{"experts_per_token": 4, "d_expert": 160, "d_shared_expert": 0, "groups_per_token": 4, "norm": "layernorm", "lr": 0.00411, "dataset": "wikipedia_en"}
Below are experts of layer 7 (counted from 0) of a mixture-of-experts language model. Rows are named router (the router's row for the expert), up (a neuron's input weights, with its number) and show model dimensions 0-255. Each number is 128 + 24 x the weight over its row's rms, rounded and kept within 0 to 255. Numbers have three digits each.
After each expert's rows: a language model's description of what the expert responds to. This comes from a sample of Wikipedia text that the model never trained on.

# expert 19
router:095114110131103100181107147121144145098134138148144164139168105138109056131143125129182150090148140158126155163140138148119149124140155099145134148152170093126132127112129121090137140099111152138106157150106164134167082091147103126158124136186112142143123140078131141135127164132117168107146129119148061141136161090091067085074109126168122114123138132160131092110129126154121141139143143107151111089084103143124145108103135092124131099094141103118126144122158139102133098083125142115139107109129128130092112120129144129134132152138151118165166104157111099086107106095091070133111129107119134152116129143123150127131146157095112142135080172120091145162116100102139143103115166140130139138125164071127127108149153145146151115126112137114132141138159168131140123156110158
up0:147149118157091175132126122064155146145144145118152132128097133087150118125145165083138119139140125132115132120129108098121153091117091132155063137146142159123091132121115137147156092115166141092132147114109147135107113149109148087174151136136147138097179163140135115169140133188130149181109137148109136123127119116132140143104114118120112132129161114102100161094099085124148134086106133143095111142117144124154135174066112118123156105132144112118137167119161119157084104082116165113126169140141149143148105138106148162120136105153153130160106113116103138146115095157112144157122118123157168111119116112132120104138147136148144150145099155122059126142117112119162109077201130067127131150107136147120094128104135125134105117139130087177096114133134117141141102143160148
What it handles: Abstract or institutional nouns, often after "the" or in headings, such as government, members, director, Administration, Resolution.

# expert 25
router:127101088178144109138108135161110110100135167104120144145142092133113103147139151106107196116147145119127125113138137098108141118089126118131160141158157082173114102085116077106126111126102165136108117138157123132119152125112109134124133098141132122110089112123119107196098145092144163094128123122131104113127187113129121111139105097145143127121136129179166122162150127120077132129131115100150108131138145129121140147092152145209109162140126112137113127149118170132148115116140093100141143101098140125105087127150104088142117115193164126130116142143145111119129128113127118142120144177085121161123133148125097146135135164080109140134113125089113114134120116149099142171122123111111201157149189110137135172133152157166107140122112105120146154181102155124125148152142141
up0:200130118130120099137172117102076117133130114127147134100146123081119104166109143103095118116137119159128158128129091126118156162143116126122119114163143118135115115122191098123103139086103110158104108084176134155143117102128131081131178117125175142126127139083154120119121163119083152132122099115150128145108154140106131155125130108137109135141153151141150098143123145144135141131136152121109141115075079063143122122109141112141151148147125098156158105150141135093148164105158127138160139159072140131107145146155112118103134133160118137109124125124094102131134142104160172128106117096115092134143138088101122092144150117108180107115107140143125137146084139142101087115098105143104152187147113190150168155168114118118117125080107141093132119123134140176123150158146109
What it handles: Clause punctuation and linking words after a noun: commas, semicolons, colons, and "in" before a place, as in "Hospital in Winchester".

# expert 11
router:125095147107152095161076138132114137124109155160130102115161095158079095149132160108176158110140148128124153114130121125099155126118178119184139135128138116133152126124103123164135147099105156082103168141096141135145106103159115113146145145135139127130102135106087144159135178088130127139113161109144081095110144091097090063095086126169140144160109140170153093131114122155136137117113094122138128102115150146135164127111130074123150109122135108098065150102145119154144119112100108120152128116108145152095116118084121108133133141153127075136151120143160117089087124098130115127091143112132112161141126124113149117157156132123082148097103152085114140133122128126139146108124146097118155135143132080137139145145177144145110161115090129110144126108107144141144170182104166
up0:140093134100107111138166137134142119126115119164170132095128167098106127156100096127123120134185139147166101110163101108179114100131101122134149142075123082159161155133178102163140132156097142125149167072130144111126076143088085124102110081133139111147160167122115122132139127115125166124143168116140129096123088147125145138106122140145146138141113162132146112132135144121127127090146133154142134110094121122136096132129135137096128125117127148101133108118141149116130119107122129092162124165165205167137150136139155162085144103117166110101109136183103140116136088119093140144092189151114121161109090109092119108110138146113137129169152087114124128116110132136121099127122161136112164124119184133104153141129157152089106091115107137119163118139147079125091108126128113
What it handles: Common nouns after the or of the naming places, institutions or works, such as school, church, village, station, system, album.

# expert 4
router:144106091114138108209121163142128105102118135147132137126127073110107115159145130150154174135135138127103127088131120138160140100139127106157144157132135131120116106093133100121128156097153112097129125144118115152164111132145134129168131127131136150122113135169115168133132148042129111120143159118118104124133167142125075103134125032145114120146104115117145108104123151146129124136134109128080073142151104137108107127139145090175189104116132089108081141118122134153148123101091126100140123117108124129106110088121177119133133122163157109157142124162165142122132120107106124061124145155147129152126107117107109106118131126097127151093096144081109126139145145092126166153131136071135141127111108114135140149163168157160150128179128085122133135154123152143143159149143132
up0:163150098091135128138104057148131102138104141087121151122126101146135123166159099105076126070128112148176129134147159120137131134123097098153139147119106145087152050104134101090149109144116160146171086126167135142101111115114125137174140123108148180099114102117122112184103119130116138135173136168128137100121151063120149117168148106134119130160087092145128124103143168111159127114143137125122115128168108129103107145120099137130150105137120171059133119147109124148147124140110122122115131111133120156089102110102152141114155113112129124131130065130129152139113163133130103135145118125175146153108131153096142139124138103128155137126121139115076124145150099143117127104093091102082148128136108135153168166128163130115095136153105132138137136122143116125087153092096123
What it handles: Final word pieces of proper names of places, people and clubs, often followed by 's or is, such as Stab-ia, Akinc-i, Kudamal-oor.

# expert 15
router:108074127096137091167103158144103129120133126171125162162154100150097079137155140079165149111163138126111115139111126145148131126108158076153124145136126092138159103111150133144144142113085173141119161181110181107146092116123142118191167146161108121125135073111092109176117179107082156150116121115121117124154130111122105114106087109145123139130117141096123064150129107120116171182140139132106106104181114123099132096120123110162117089094166109134105147124171126108126070098120108112121129121079130165122130145118151142133128120114154090127149101148143118131126133130097117119140097129127117161157103112129158118142121123078108127128100129105105166132106105135141153129130133114127125127144136134117127142129156154123140122086155120134122161113118147134128152147111200
up0:240102137092117082161135151089105161139143168137158145144139129126115091137128126156134164115121102163123174112110078114157118130122143110128130137130115085096163150126125116162098131161125112167118135135193131132129094152140129117124126119106110134159123145104107093131159095111087160125113162147129143066152126096091176139128119116142140110098113116168180128136133122153141156152064146119150121113120134140141101140104123113087122142135135136141145122126128112161109077116134140146110104126110112102118113126086141120100090108124087096124080113133122180097155103150103122114117106112128108132148099142137163128139122167141134143118111126110141128122141165084096110119138127128091153131093154151128128113080122115199144136127155143128124123140090134134121124161130088
What it handles: Nouns for teams, competitions and creative works in sports and arts biographies, such as team, album, film, All-American, Championship.